config = dict(
    n_experts=64,
    routed_scale=1.0,
    balance_bias=False,
    router_z_loss=0.0001,
    init_std_router=0.0155,
    positions='rope',
    optimizer='muon_variant',
    beta1=0.95,
    schedule='wsd',
    batch_tokens=65536,
    steps=5956,
)
Below are experts of layer 12 (counted from 0) of a mixture-of-experts language model. Rows are named router (the router's row for the expert), gate (a neuron's input weights, with its number), up (a neuron's input weights, with its number) and show model dimensions 0-127. Each number is 500 + 40 x the weight over its row's rms, rounded and kept within 0 to 999. Numbers have three digits each.
After each expert's rows: a language model's description of what the expert responds to. This comes from a sample of Wikipedia text that the model never trained on.

# expert 47
router:508496456472461480538542509521543557463434572450455483505495446524463544516502412564510476547535537437502455461483462525456449478403542481564475474503461488449496474461509504466506491480525553473572533506481513589588441558532422471483488506494530516490566487452537456461534479483426542564567529508481465528502469561515534453463462435486483507516506577519503519556528526463454537482447
gate1:395481501482442535457506509500493553604410567442514454553502511513495520501466473508497555520591552480566545530522544491439488535452528517518491433528498450493529429511469492471525435488495480510504480512507530515486586598468457484474559471483473522511549506484531565543536557485511518469477440487467491470482459493438496446538442465522592516521556471525488602514525521460491488488474
up1:597540584615522443583619599471566491444533540483491457465441534492432514525497502531458516523509470449507504490434496512437460463531482519493551523496450471539484556526492526466504571507501483518573516520457519556551537514548462502402478517506509511492514443552495521559450487462487455528451546534476509537500487554486510436486469506472534489439526476498506505485525526484493523537493
gate2:488439472453552480606529450577580509507553508446445554512464449484574531578501423499506491542488468423499439528476508475479496472545549523545495538488508458510532433516467510512535439484518538479503468434493538564490457529385474525548527471478499505478500533547477477494559539461506577563568486508527511501508489490455503433480419509551490432473480535511493535434505539506535498470499
up2:513544545537512506425501516492478464511524501534570479529536558492428425419487549487448574480442604527535502489559518573522548551497463493457505500531489550485477526473473474497460591542482481510447513449565427495447569511530535490426503539515470490476457516518456521485466465552532456530460469482481542459520577475555520596421498509498480488487509511509437468549494450520469522535458
gate3:539464450442452489475429511475445493536527584417557486476516490544523541490471474619490538488583516464464473526521511511510529468530484530523485517529503466511523558531499476513564509468429458491464467559468562500513486598459523484512518529438570476459514466486571472531529520455466527517554559519541523541439425436469439539514507484528486518539572496492522571473534558425476496509484
up3:535499482448415521495503489450462447488525599450561561482526525527523516535494493533502506511560465462549449510512532476521522511459482497526521501473506535482491517503503484452544529510480506534485445603489498492502501506554522495501545523521543529385398529450444480472527476417412475484530607497511498500486420465510499494502505445468444476510599491599531549484540479441475467498451
gate4:447564546486457507554406549537502459488541483488493481499419511533557541424520451506542502431526500538512427422576498532480483448490422525516529520524532471403524389540505571465452561508529546503478514493516458508501427462468513448464491451495515473566500507471507498485510457520550498554489533506487536463533530493558493498451536515508424556546406526483485508447525507511504462516479
up4:408488484421543458533520482525465438510429492470543487509472497460521489526487467525514480453474491479532462539584497572433510539481587483612491528530516532420517483566548507546478478524526536527481482457495493462476485455449502485495471560500414521509468517494542519477427529485539511495450484505503542459499521525440455479478543520576473452517487547446405416565557519554524461473512
gate5:491544498533553556422508492493498494410566457533494444551476517467493509474473539490511532502532533530552551446543507499474482478435543464496444519519525507468489496505499519519472458452526518501487397499506519564464470480475569444593533562512523490475554413527468477461468525470386589472492511558529560483545526471544488532519447472563514485416530467443497466471549464470541468549525
up5:469527571551509474507484511504559487531525527503465449505484511470541439533466490479556506567527463555493506466589572500463497483451515467525377491501464501544488420489471514458458497509511469484533483435488505585534463464508434521606551510483541480465469482531484523536519429487550576519494511567525534524477423482485486489507508537520544452460541496563606447490529569523520483523438
gate6:461466496563489459511559479499459455508503502489437492503462505478502477543512476537520544545523558528493503544455553498549440495443497546560530480536496519509547483488539382541497455492446502502493562472509518518556501556454427512515431549489499442510535588480493491465452562508563560529534492472468556488539554551547386473445485464521525440522555529512448529562567528558474502553470
up6:558500459515484501532543446564493476488496496608584532454498459533501466510519519519487451558567494491457559472514488495446498477557496488444423584473567528563496554551489494543507412495514512493391502551505490449496511468537564502528524495508550543502414464466525439463511529505480467488455440488443532517469501523495504478533594515464446537409501507510548557519530509467539515532472
It responds to: Location prepositions and colons. Of, in, near, within and infobox field colons tying things to places or bodies, such as District of, Country:, began in.

# expert 63
router:464447466475477479562461483538596469453458512458523503435506495589478528453478468521422415508510534464469458512501483542454456507467535504493457485546451485522422463503505543506459526453510529484533491500522549555511469547521429560461461497502586565453581478468543478561512525507442515495506467533501498571476530597522446483508497423446468575510493501484522471527432550483458499535543
gate0:456503551465551459486464480476506480462497586476515452487550501496508537499484464467483460457478546517588469535553415541484490423510511449439555496494426467506477524521518563477494444469513514491492368582587461473466474540514439523484483449468554509513538541460480452423444495530544474556509487465505554494510490519524518504511477541521566571474471466448549470540475486539453467545555
up0:461482527492557470496447483446521476490491533497492524450527470487549535494493559469437440447482552551588454510608512521465562480553479449413600521474455516520490532484476477447505449503545516550515445595502465484499482462510488467545503480531553516474508488524477449420466509569446462480441491536532518573559480561563504464496491545472532578485525520452535540524525469461461499459508
gate1:481508500495528550464481496532601491504482561496525530460479513502473542553479535504425393412484487427516525520496480504413504534448522486518516515496527501495422477537491569480512491520552497469517476498608587452479536552508509513489517519506542565466584567511496375504476520549532507523478444470450563452505459459562469474516537504501484506493572505538505500540431531464499529520539
up1:462521499467457536501481505517585479523522557527533508468481498485492532555445548517432370415437471446461522520521490513402455508467533499506496461464478491493446436515476566467553480505608496466465446490551571485549513592568567540524496522557516579456567536546490447532461498525522504432502477466505513439516497475534492489513526476474483484499531518510523486530458535504468555502486
gate2:502501582449485485458543493503575421472537479520522485438493464606481527512467482544515527439549486512436487484476512416479607579470515531467545512495458446484505428540435482494568515437487500509535419454462512515547488514436468408510453532475532508517504507485500470507481488476428539571552463513429496499471505542503450505537516498512461429494462478474575493457523472474532491454482
up2:573496565480523491506512499461517488480537503452565565375464571536435528535528569479466508585496461499470559504489520478566516444485473444512506517459459482507509576436623483555461556470518516499510471497522502466531512465507566518499539554498474544458540456546527562496493490499518523384462504476548542465527454545504567549471556492470531458458521536491521506523512457490517491480525
gate3:527456503493533486501537498526479500512462554559543434480500502594494485439530451531491438452477507570492447569506417507524504556494509549549479436478455496474529435507536513504498480472516493456507422542573556515407463500472543500468555508514432487566566487511480508501523520462431472532453469449410512526515507457528442469624478519482508486513479466481548539560489542541494435478515
up3:471494480553479527504494522489371406513455470499529535460478433510553535529525481566424435570539462530489546473451443497524511547546477457467484508548410455399503487511531511503502486525502497525490429518477554531524503497484457554542462505425448433513536507483511465556505544478546466476489472463540435499517417486474525551457533536474470531447497487572490477464518548525532430514492
gate4:536538601532491513536517527511475472489449470476494506463480458515545528480456531496483541451497558508523462497449451539551552551494517516541462502427458472536421506489521498492457480442544531469586464547523571598469569463506480502441425522540505475459534522531488492432460540504479551482431511462565547511512482508450525468558457515420527553412474496494548504523532411484507548502454
up4:536488470578448524548527458556488524504550480498453433574501471487484547453495531555534569582489530466448455519500525546462472525489530477450502494512492584502463450492502414541538449559515503484488542486517458469506522464498464500511525514489471434375498499492556507405489468515483480581499541446544496434462552496526475486496497475491569484515511518487456498598455541585518433509515
gate5:445540551516436581545517546562559520490494519433510458499553459505472496533489499602475555468503521409542507506480443521520455532586462462491496549526562425554515547504532523437491562458467482515500566464473508437459497542495492495443494464512463495473540525465481500460479539472455455506492499487486560539529542557549563498534442471469535483432454473514478497494560572462517551475581
up5:458497516503474459508515549530489519551487509477512577386562525512515526577483520546526510523500524462476447524492555539506528436536553526457486463606525547520486445516436525540478500548472482510505525501541458440499456511436463455481456498508505579471534512412499501457478516549527492580484473467449526533447559457530485467583511460524500465499474466549621520522553475478469511533573
It responds to: Table cell separators. Pipes separating table cells, mostly before numbers in charts, results and stats, plus semicolons and biographical words like born, aged, married.

# expert 11
router:525492432527446471509501491543518548469497527461433426494591517537459528473546442488442488519558505485484513435549489598491465513435573513537477450543481480478437529444465539496453517417567541493492503471501556569482475546521484539510500551471547493497555512436530454511539505498478543514575475514485467567537497490448418467513484542479495510536525547465549555550489504496459450598479
gate1:564554502576518517579472557527547511503500569463525493495550491469414538521504435538548531442555562520484455458480547455522441466479481464478444498453537509450523496509550519448539457471492487475517548564454465474485473467468498514520471546463441520476475401543498506529508475490461509414588463515518497558537531563438462484498445541512472441559496464466432525563530517484451504449522
up1:439483504508539507503548492458518501497515449473487467535458462523523489572511557555479477497400430454526534562420495542529544521489493461489486557440442540539493481506478515542517482555442542488546457551527506471559463466563566445514560496544577472440496602545508457490512467535445494589515511544518477495509434558507533517562501506503495505472507503539533435432521498564520517488416
gate2:515563454493506538504513415495513493508537506482564506481507447553471498506520579560542519471518494486477461523448520498522489482514441508535532504504524468510491461545567472479475539395457509563586517500488523536566467507493444487533442506544445507416518482528503481458541598469594545454544455513539528536528512486495524441470533576552519408431498559502526503466527551482541463530424
up2:457445494470433523395471499519499498598489496523459452504482444481499484509482531513519454548438484466534509465453532535520530454511439411514529465476495507474433503517498407536555471483510496525402491451481559441493564518459470534471485485476548514433461481540493383504561478458504540450552447526504482497555493465517478447444521493515502506474530464533570515473471558488485458458581
gate3:482497487481433467452501530514440491429555531492454491496522525447371470479486451491495525418488535497502500510544546444497557468463494553472519511475499494440496466550498468534531436556591493506457541529529482515452431453488438446540445488442504460486502435514481463482441562524531485469491502533411487603508537531519560479494439498503501559520528466546513496414515472483567510494551
up3:461525545566501424531402450425525500544517503519452445478525489479561486528533616514464459560510523529460512457537520553549551607522518455532500481465486487555468546477502452487533517498530490540508493476505428557550548453454554515465542504536498548506512529472527463476523423519507503493524421451527474521552549460524492412566460486549454506499461485479441516512499496481451488492426
gate4:587445548604505544478522577497513491485491478506519471503522499471502489520482566436504515503540505504446529519501565521489490509514512478483492543464491604508479517570502603502523560437549495493545546518485533558483559557489522499417501466525471534513472445494549510526459470539473513543531447478526491473456529501522407488542453507498480440577491520605523552534519489497431605516478
up4:455557492433465442500490491518532505564514535495506453574506450495576474540515528532530509453433509482505551501490428492514488526468489465561511444543526473519530474436502445530459494504440481532459501391467528472545519453494463490564434540454524505549455497465492488457622509542475476498455561526521434494595498492475552527474509485448449581541577453490493459492555502523530458466499
gate5:540465460540480516387462443565519527533573494567568496533513525493565485489528514532511474511536447489517484487572419511521546518547525514502486539430505516495517548477524496473538526438517467492468535470482492448534562450457525524551540499510481551443470483496525487601502533485513603508566537596503444510548413553528486525472485512497498467430483540492487418493537466514515573485480
up5:449479539461525473519559549499501511488554560424497544565446396506495519511481508369453467568458498510489506418496519478487472472470514463555466481545467482535482428506476541500474445536496535469537551507443602546424494526505487454482533486480498479507538531526455500429501453502470467534455477449493460522444516492556493462551487490507483463601503456489493507494502570509464482582543
gate6:437459461450460501571504488524495474513496603532517476477540480424476506499507459472507526502522517494495479469523594518530372508502536449608489488445432464524464542495470516633547469470528467521535498505466515449395555504488486571447460427473495463524500488488529429503506493542537459510464513487456474496476471508441516464521506514509489524535549489484426490454478523542470541471476
up6:477498460552472499503432512459462515446443488490560549486471478496434503486495527453554533481507540503506535373486531545541554474474526521565544538470506542454484503518554488541489539492449526503462450559522478573469478486516539491482469489517514456507525494512534510589520437489481466420436528437499491515459524442495558399573484450448515546525441489498398515520463437467485574470496
It responds to: Line breaks. Line breaks and blank lines ending a heading, list item or table row, as in infoboxes, lists and section headers.

# expert 8
router:498492560480499486526525456495513525468450544465463467477467572549457554472572441533467509555526522452510461421463445520429482549474509472478511475556471488474463467475456516529493540395519553511514534492496538540462483528496450471490473508485518600434536513445532406451501526425513499507564525533497484579577450548529443486488527522447437544540477511495437520514437557477462541507473
gate0:474521503536481452435548498518499547503477458473546478477575511480471492536492495515592482522525500519533492489490465493489476520484475421428512667505431553431496492483498538489472435493496491544509487480510540536515442532523596581467438506533456443529504475546511449477508500520492504485484505499518430543544499620517513539535507509510505531499435498505450545432408544502489540469547
up0:481492501552517498452479549518455503496524503540549521586579452557470497562547547482512476521517543466544540541465460491538467477515465524518508515481532514536469464473469568437545416528456483506491464489588496478419514548561471493529487517465494496441526507489456472496641525566457554536469526472553480486492511552512534534431557443467516433555456464522488524566567524465498441473497
gate1:431521485466519503495427498565459572401484501489513566466453425529443500493546511484474510514542475502470464440493550474481465466490511404517509469565519432459452458480512471497517509469494531543580509475486516469476564488480500556461378511520565392500525487523523448546464486505486468504454487500526490471437497594502517451503524507537489509508449482563490563491456574491480497520433
up1:473555485426456574494428502532458521478406534513497521441486509508465475471487546493546523517505479521522457400498501523487515462502494480524488457567534506430506502469490423525542506482525512521542496478494470451459471535466536563504416584468572448497525469525493464455544452452446475509505462536440505478489525576547528509466552557526416559497536483559530457466484410507463569480444
gate2:513475512555455500450506472513481426480521605464480439535528538512436459524664528455518472547522481532550463523515467452475453516471487466432509488483497495538505532474513502493458498476449496486488509501473515490503500487520509473445445522433455440591516589489527486502509504409502474524518511428404490554516592535541487503535522496469509505533531488513452471494564403480485501514539
up2:581558480520476507544508475483511519537502433498499498548520568476410554584468548547430503448487518457480484476424498485442481487506469497515451482539480512503486504517578459520473549496495497501533499441507556518513512494562493518530518607495497516533456435451500524437526578517495562571420478578572517512490414486478556499542481452534510557468581482538466456450530499489491519474454
gate3:486486477483449534545481481535501486506508475456445513550495469483537457501487448521523497473450503447522482500409493468562460547433514591539562526552532512426499507547526567450513476415501506494532509538468459484415462523531537531502458527527452472413516534503561559556458490518493471495517526533490525531481479518487481483528387521425565455460541480484455505543513611450419494527489
up3:505531511523534459513525510451538529553486441475418529508510511510479498489462475481550414551500549446549543530541452512510445507552506416613549581478512488505525420532575566532472512511508480536514535550497517449490476512472562507483523537551463503482519493523538444438484560492508497582485420493513526492410470477525494516480465595491509455530480467460511527459577503457524439491440
gate4:519489507550477511497436471582511456481460498491552494419443507490462476617540499453512554501520496474519524453503439499482499516448512533459586464560487520578481497466543416585515484593472558518438421505440491521506520477503444475466424429530467483476548566496467438490472541538471496526530504526467457528498569532484517483505461479536521574512473505443522518419496498481529479517497
up4:480538466517550474533507505415470499498460502537460542591512483511534498457422490503421523527492540500493500591466540510465560536577513481538495514505484486409469522496443504441506537424512471524493533482533484445526488518486506485515538555496502445553535418485527590521568406508491516495479522481537501488550410470455467489440566445476484485547567520514462467539561518507456560523562
gate5:431495480513527445503457566517546469509506546470430530545487516528553513456503492497487441487459526469481489518488449535503517484527528489561468519471489483451506522474480531427526556535438518467437523586514501516449499499504402492452533483526471428387466536488520587466488481449503554587497536547546495499492530511593473458519543486555476574542435517475506495529562561519581538546493
up5:432480528577488476461501507540428502544491593502523512523569479457425513592474516487595505503552521432482480442455465518550532547526545519588542567518529514481513488506540490497485583553467501520564455472456507483507515417497598543496533513519510501495528525537507507501524505462503442498493519462460588527534494506462467572423480478488460459517506547518455567473520423505509515531518
It responds to: Table cell separators. Pipe separators ending number cells in league tables and statistics rows, plus semicolons, closing brackets, percent signs and commas.

# expert 30
router:549464441491491502524468507524515501429478551415484479451509497522445516503482471475396489522505545466498437474452479539436429551493566494522463488541478548454461477443474540518467519449535540494484435500510559533517466586546452506468477505496535512449551487424565477487526549493417565477564508539497458537490465578508466490484511431517446569482546607488514521545481523477489517546519
gate1:538549497516569479536431487488492497518544570450451543451504552460496473499479501493426529471506536521463495536560483498522490583532491434484499508485483518498472490491512517507506523528534488508498580471497487534373482481465475480514449633411562470451475483440465527537476588518513440461501556513511494579536566525527444538475483500564476520452504552529570488484485411502521516503536
up1:486437534507493484553512524455454492457500479575484543553553489510517529466507478493463544458443487511552483582512444521488545449495474576523463428516380521524576398513473458467464456439460495467475479541511530572501559547526501439486448528556522484508493513423519511556497509488525544524503466467476455572506520489465509493409491495474444505521420449498552425532487497457492489457482
gate2:428473518486517496606545496522533529487521476477431521502460511499467553544458446463471496482462563503505509423459510534504409522463532542473540536474469504593573433554523495524493441482510475458500516484498504510460486481546577508472438472535517517436466506526608472405571523508453584533515505524497470490523441471509518496507488412493565498502478482463515446588497455506465544478491
up2:493495432562540531510413500582483491488457487510571501557566474500432487472568516417511548569528428532492443518542458501572524443487469479503453491521501498500486546509499511503486541496542502519455556511483494549452523479471478522574480500450602499561493516449505475517489541435541461484487462481394537442463590449502539481499556513507462510486516512549542601474489501464466496518515
gate3:563453476546443471536551488488488499480517490513465433464507555517515473472479450565515492471471482458531515552500488484479506484466511473548511558486539525564557491507537541467544483532454498469534543446497524556474512410570473518478525480478473576523535491485548520516478533574530487515437580482507521504499435445418521469530478492497409413545615532488497529501523519554588498593549
up3:491532474481524507449444523574557499583444473552500587574517498513543531525558505494530459540499445542432497425467435526550529427539513508516478480497482505486447486443506468487509531474479494518497488529438477503520487574479511515533519580484562505446488491475524505448524482457456486468527425549487433531515544498608492536487465486557523585433441496470525523490459526479421532463429
gate4:523454430512527500524426506453520549496547406456459495523505502487486496530513491495520531526518490498517491467485564471483543520533444469548519468527477540475494520549474551551504503567486478533505550505477570464436479527613507476467525509482580424483490612538509485463531507454490492482513504588500594490456534547469433396527581500539528477453485468459501548550560528474516523444481
up4:528488564492470560509520498474495487563514530487567488518533492502519472476540461508464495505488498521511449554489474478468515402490488535469419445540473542540477432465619526489499525478429508534499588505437581496488520536432478416537541458527467509515489489468533475488547441545468491455472540546403509488549544521549490453459469412469525525465568499523539474425476505530476507551445
gate5:466457498540531461581451490501439529489485489529492557578459532501445432548512510448495484470471503487572490462531464441498496469474555536471494461506510474461543488511552458508434456403522439480538517491441549564546448516553488408509486521446499541458530585446477506594443577532505523479498487431474516525517469589516461493503459480528506534540549481509501431504473489575495491473491
up5:552584519424445510368568488481508520475500524565450534496518541520538509437524505515546552455507541465462508508512508532513458579511382494501501521510495475512474470510447535513570528573503502502490495520544483444501538543485556558520501488533560495560452421530532473389563464527478560510536517539491516460535516461465539522440557519505492494502483429519481548526507472443510497494462
gate6:510505460524509511489502398448496496487465548447456499510510442503507490511521479458500518607500465506534490419584484530483449522543523530509490552507502495491457498501497597444476504444465525491489495463537502437413442500467513486508547451483559471537486455601547521483487457603470539489509510469492503449567502461583487440457421469509567459568508544488416514469519466533484525521498
up6:560481491480533532523498442461486484563476562449512473491521456473505490521491543500484489580509470463532536433559511534455470554536490594527485515511435524470449473483520590408425515439475453517482475533542501484422450478495484480495575467452550472520473496555531484510532488592508499483528588467426447498519479476560485504476410465529490485495490497513461487502516462581491539480600
It responds to: Prepositions after verbs. Prepositions that follow a verb or noun and introduce a phrase, such as by, of, with, against, under, due to.

# expert 2
router:491486422451479500519540519534526493521452561441428447487544495532503537452528470491485466516554525485449496520494457510484468534511574492533487448578465512466488479497509557560470529475483554520566441426519492566492498530488431510474545470442501506436569483479551520459564500536463573532547494512478510571555507542536488500479501439441448573490495518427528481556460514426473594568506
gate1:478560516536453488568508523480520491508446533371494539520529406502502562476514538585489425525591505518471529530576441530471455522516446495506515568476480527527487517443446593494572507518470490486522398485502469549482555504514527494491499456497449488465506488515504515518498514537455450562521491506456527581473488508526445539474534561480494529487474511521518520554509469472582511423554
up1:489513493493505456524429502504529569533458541447532489490422466527447435518466419480464491429517465502532511484544542456569546478506546532497565462467485485519533487479478472527529496543583414577445499501435524549554529519467487452487487524510523533502447455474508478531447590499509430549527434469487440522545496466480384553525509435510525520490551490549474483467503438515448509471453
gate2:471507493401444501592566538580570528473486512548426513534535475511539569465481508543524548443501490500446543599475537482484456505473520496490556532473476533513484419511474497505527508464506535457562472437545549562577504512441493477472519588528532454442539485476539562570477515530489488460499537493557501482458537561519484497553502517440471572491545508476515545490460488525530531449502
up2:494516362533383495583523514516533516542506499539456517464508515469466471500583494527467530558502504496423443497477536512467457466543484470556476479543443539517494555500477421523463487546541496489508477572516438515483415508467495477514536496526453502487525512535427487563508486512544470554454480549460497494566426564521585463492472556515516507471465410479493498475493508464449532469478
gate3:525540503518481475520508526512512502503446447542377481435517494499471466472506517466529523524530500436479505556549483476521455472538508414546494490443443530607473536474446446532469502525560518495492503544475516501581492453506533540517508514543453527518548494445527532554543452500534563442568531544477546513519521532523455496449489480477515560484518448617515439564523459474444475407481
up3:472488575474458456497471545508512571549468491408557529457511547469486509576454485563475508504518526527491475533504537539487476494524483534505464506508459500573542513519519501503499483559557547487487471465483467530574486522478447517445464495545560542495529461572443561469477502523485472535494542498570451529548516532471618543530576405505549453493437485515535522539557471422545476473575
gate4:511494492456490468598496504475517468538576472457598483436500513489504518456476520445472508544487508532541465517459531490476452548504519533523510433554498522443519506487460491539489478531627509491499483469421489418491509509455428519519533532514513515482461528548520481518622484521497550482467455485529558498561471495551482482610510504478475504496472452448485534600454474497408494553489
up4:448459464516485469410431504524501494450493545520517531532531460516422485547484481500557415487498513469477504508589553492479457474484551499574497485529512498518452651537525508477501555509468477483450537557535473515513581433472618549556481475492408534492508485478509546509439522529541478563533558489497476487435469497465454552483522534529493479491544564522481477518527497526481524483526
gate5:491547477482520513502425519521502504587507497463509508524533511509538484476510499531422489507594514551500531499514516461479451527494509510480472528499581524548495493542500556521518478472470527493525476466530486548534492521453521506487400504435526487495499510481550469540451603527511547494505472557571498456589466541513487538518371507521453485583521403513477522536522480479459536549638
up5:539507483508583540466478514508472534507462558509424478462501565511477448480491480438577473496433474485569502498465485470525576541507514512560560483529496477518481538457509524512466589485495499508471533413615488530551556503534511497545485567508603472498561523552480524517536576558545483524463489521489478566508543542497546507569478521464508488500473435505489512450514518451599526547468
gate6:558542516512476512549473518484464499482555586427511437523586500514484579502509481517599484522471561539480511487557406511499440471504529501451524563484467496415529449485483578475515494530458510495531448488491493499463556475504454496447519483403536509485505571532502479529527400526449479519463468474513493526565538476486542519568554476468489516546519496488602514555508425467521480504502
up6:491411479448541489465484487484485482450496463487466530481511496510488493467472503495502536440517505460530443457544490439538538430489548453580501532473529447418521522491445467500442485491470488503478478487405545559513491460491531518516529471463532470446479481468477542517535500400545537494479504421420471553431481484501447510539503436558520510498539562534434357484557500442491502460475
It responds to: Prepositions and modal verbs. Prepositions and modals after a verb or noun in running prose, mostly to, plus on, at, in, would, could, should.

# expert 33
router:513515472503424478519535416534549581502479517485508480466524562546443530513528452467457393468537567515476420467514470535398468481394570538465487484545502466494458496493427507523498567484487549487457484487525552569487473508512474455457536494556486509493510495450549480475504559500485588535537518499502457520505536553533430522491464446486450488548498513500479514492491573418445502522497
gate0:457496399482507493448528531483426576453573488494468515468506555507485431494450496532498450502571580526494512494544459482481513500424471468458542448512503510535439499575525579487506472505463467510414468534545480534538552510450510472509494500465494562440539435463485509488530551466451605523514525493504519533458477583501457440521478491512439493550525492470514531476508453485401459463537
up0:552573491504480506503471453537438407489555493524520571581435547452506498409469524467517488486515526556460534496440475472465500537505526534508503510553520599465514545506503546605505574504542503447500480468464556481502481458495474588546520553550493489536420508501488476480464488519552463468507542534486512536528481465456605468454502531460497525465518549487506587487516470440539477495457
gate1:445475472572463504474544475501527457476490542568573481440536452536499526561497534459541499464544527530561503535503516492541491432354536516530550489391440531497537464536513470512546566500494579557566474501397499503562528502527432467479460510480464435488491544479551422482541508548536470502486537535482468522500526500504544488484526491474481494553518484560523483511466499487446542465486
up1:482503417494509476504549467546531506452555477584467562507434469610552512522432544515530516415497535578525476476520478500481562493434478538500494501475475531501491474554489492553516501531568589451520490535550483477457524438472488464489513545454521453528500510583529439552563518445503495508453537487529488499564494516491463535452514419502602455496495503499484477486494526552455571479449
gate2:498512502607510534517542483519487562476443496538520527463582481553513511486497457500532470480549499457448558488571422463544441468433524530503559528535539504427500414441502484528525447530433472492518513461475498495515503558533583515521558549557515489485498492453559448530419542488483559520514526452494444513488468515439491430446462489527483448500429462478569525505530500433464521543475
up2:487503494453477464520403554474483505528549491592515546465529474492480440478508524514453515490538503562531564431514538465541535483487495473467492472494534426481436564539469560489494572489476497508452540430488432484474587515513446556480565538503547548514544508465432538519478536446508451491521545473536521460491456530491587498429526437528489493554531547506490560516494515519571543421447
gate3:527473524500445506583447435570478538535434485552552507471461455589483502538419420553494461478556479489570432483513519494489492511520525564504489481601474467552523477482491575544509498457525556508447493527477495496498526536433465447542506490499517442566487499489524441436531501440527512491526486494553489478586536528444478578538565481513446506526468474462455494449536567488499491520520
up3:523537521497486529472447528555479558400552533473504487497463509453519450529499500479537467462555514500561491475548565581500473529491490544425479444454422506570501531526451508491485497523508507463477538490442499511447575521513510471544451521427479526531506594527544442526529510443528494491469563562495474540554516536548533556576475464565554419442479453548525478461474541479544534476528
gate4:449411450467501388495475456523499535484512535520472494520485574472490485477450511482456454461456565500559535508507533502505483515532520488532516491504546536543413499502453552574492512534501588434532452562508543525505532502479505430521540518353567546517480496548567473442562488447507529537530540448453538461484545518499484504434445483526544524508544512487456495530497500512539451462529
up4:516572510574485513503573503515543475510511418461499488502549438530466527562494484469531527541518453485457498532489491495462486522483484489440504491534510522448570481406561486458415499484474459552470492479487471439547490529495482542493417493531452447457552500486427584515455463533453406496522422525527476523434439493437508540508517567515465518494401474499480520511493550491415468526506
gate5:501542546473531509519541510513486492475586522478502514423479554519474441488500450574441424460536528501497558432397429514442491448495560543488493499533513487555551453492496495476421543540527511519477528401460506535454532441482494448536510572517478462512481511421511517469497533529525508514496484500468498524524582605583481494541500533520500529513495519528452488498508608469448540489504
up5:478494463468471433493542566449530508537460540538494439491527556516521457510523457532511458442493575523438529488461506531510533522470485558429569522426490495462491491533501451491462536487505561492475503444482527579438519504504501531485552482500494511476487413448579510477516604499480493447473503505477531416452576569501542489442530433463462515540502499455492621510523511476541476444465
It responds to: Name middle pieces. Consonant clusters inside proper names, such as nd in Eilands, gh in Shanghai and Burroughs, ll, tt, plus surnames like Ross, Scott.

# expert 9
router:498517446516502422525521501543517592467494533495451486443521563573482494457498475493442503497514558473535488447495441589505456542422541504549548456528442486437474458464507544524467492464513539489454464447482537539454448568468462528583512575448551524480555563426524480525532523452485527440584492463485510492562487536499447436500511476481491487483532549484525452556459530526450532498503
gate1:575538582530558482537518541519546557504508537506435482425504542428537531527570493505452456444474521466474531526525452536488532540542572495511572565502500530459496496531525427494495486533488519496506487526491522473506520460523444465486499507553500496417462482453561469524495496442516493522547578521474528486520482500510532484451480565569513449578516420479582527490428560493528434403513
up1:489498454472511533539551495505539547485456510486470515497438504490558511507533491470488504456474535513527531487501464475464556477476501507568530487482458494496498558519501472423518420506449544500519524499506422452503553392487435487444523446598482595499534539536493494472474551534503511526528534412479555507489566537480436456414519554569504442516522455421522531470428480554583522490525
gate2:529566436442482526463438526501558504522516490499533481568455423436506565513484507443562484486477466503532427534566512446505528520515534473457544546507456514476422501487492508510462492542434489447541498474504539479456528418487474557438554543514555449543486450538437510465441535534546454450465490519528523498507539480478496483452478497540461552408487525446547534451531466461510515392530
up2:457498515521532522500534469531482430479455503503516524512509536556611483427543509522436468493538439506474614484439471457509492468541455547481457522548537502617565491509541492492525487480494498544461505533515511528529488539535478490451440488454496512521540573464479538447577493450492498515496499491537486517516465498513489544462502497502568612573526534526374515534450555466536521520513
gate3:530528492524511477479485453465472443482385460483469514468524484468507472509518436490507554469542544503549549467554425520466535491548496450445509481508531517482504495498522466486470476559489530579472574375462507517467507529482485538521442569591569485541525475491567444468481477479511452512490484572519479519467494503533527530473495474508510586395459584441495488448490509504417524523473
up3:508491423474521494560527504551471467483410449539427525422578502443481494530482416552525539476561527525486564504502458521504494490549515530510541509544514539466542550475530479451501483556558515518435515407521520485475530529467520521534429581488515442503487531457570538468573493468520467502450498577537488554462511503510506576465497485541530552469477571423506523462498426488487548506490
gate4:557490527577484505504474503486477511462571531494505491407507542466493490529502486533431509512468527485489533453497519512538444566480506403397424493492500542520491405507539524507527482534532546448476454461474516537570526479522495473487521514506451530496531522564473485492548451569431492560545491491452526463483557505467454502529403461602494425490569504579575514501521499494510516475540
up4:479557468560499529457542451468446501488430538508531507458479527535521498528490556437546520507497519485595522553526516432475457488509497479585550528560478532445622491484475478552525426469525475498504488483459505524535502550527494475517582473483525470502544487470472489524487549516473474559451545535544588496532473548460476570476461522496474572514478494537504550583413559549513558499550
gate5:424430460488504513498482543535582602528516471508478537490561521539437589574453434486508493522460568461568512563503470497546457463555448505497486480499487514505499501577520466516556536505460503514464481524486485490559471464519504527516501511540540497491452514519494494494453547486481507522478529553600599458483543493521482424550496525459402481441495452470518461534518550475506527533410
up5:523495428475518438456488451433473480485523551492552485492441535522484442474517491442473462439515504516502534439509490527485550501509549443597479477509474438431549456489473523509447510498434527474505484525486577562440538454488515483443449494468553518552424541546489505499494513445536551448551464488471512486508514500497438506501426486514507483516503492540523455506523528541513548625633
gate6:561553496526511462548509504532506556444483451505528409464497574542472474477467476474502409457533465474507443490542487510519504507486465492560517539471495484579541467429497485544490473473472510503480472582509458581530519466573517561563548480457522487523527525495473525559432505535574605501445459585509510517457519497588551520520475456510482603534508526520563472468508495485472499522517
up6:450495491518473514454496525487516484556517528498450555539498450520534488494498517469532567518509533545455573475510487547504505492515504510491538522516449545466425497518496504428551552511530488496532453510497562430520476548453464420415466469492421581496520474477569494462626455467543436536520461435524498501442495577438508463476528574475537483459566490498469506466498553489548467410487
It responds to: Opening brackets, quotes. Opening parentheses, quotation marks and brackets before names, dates or scores, plus dashes and list line breaks, e.g. (1963, "Hombres".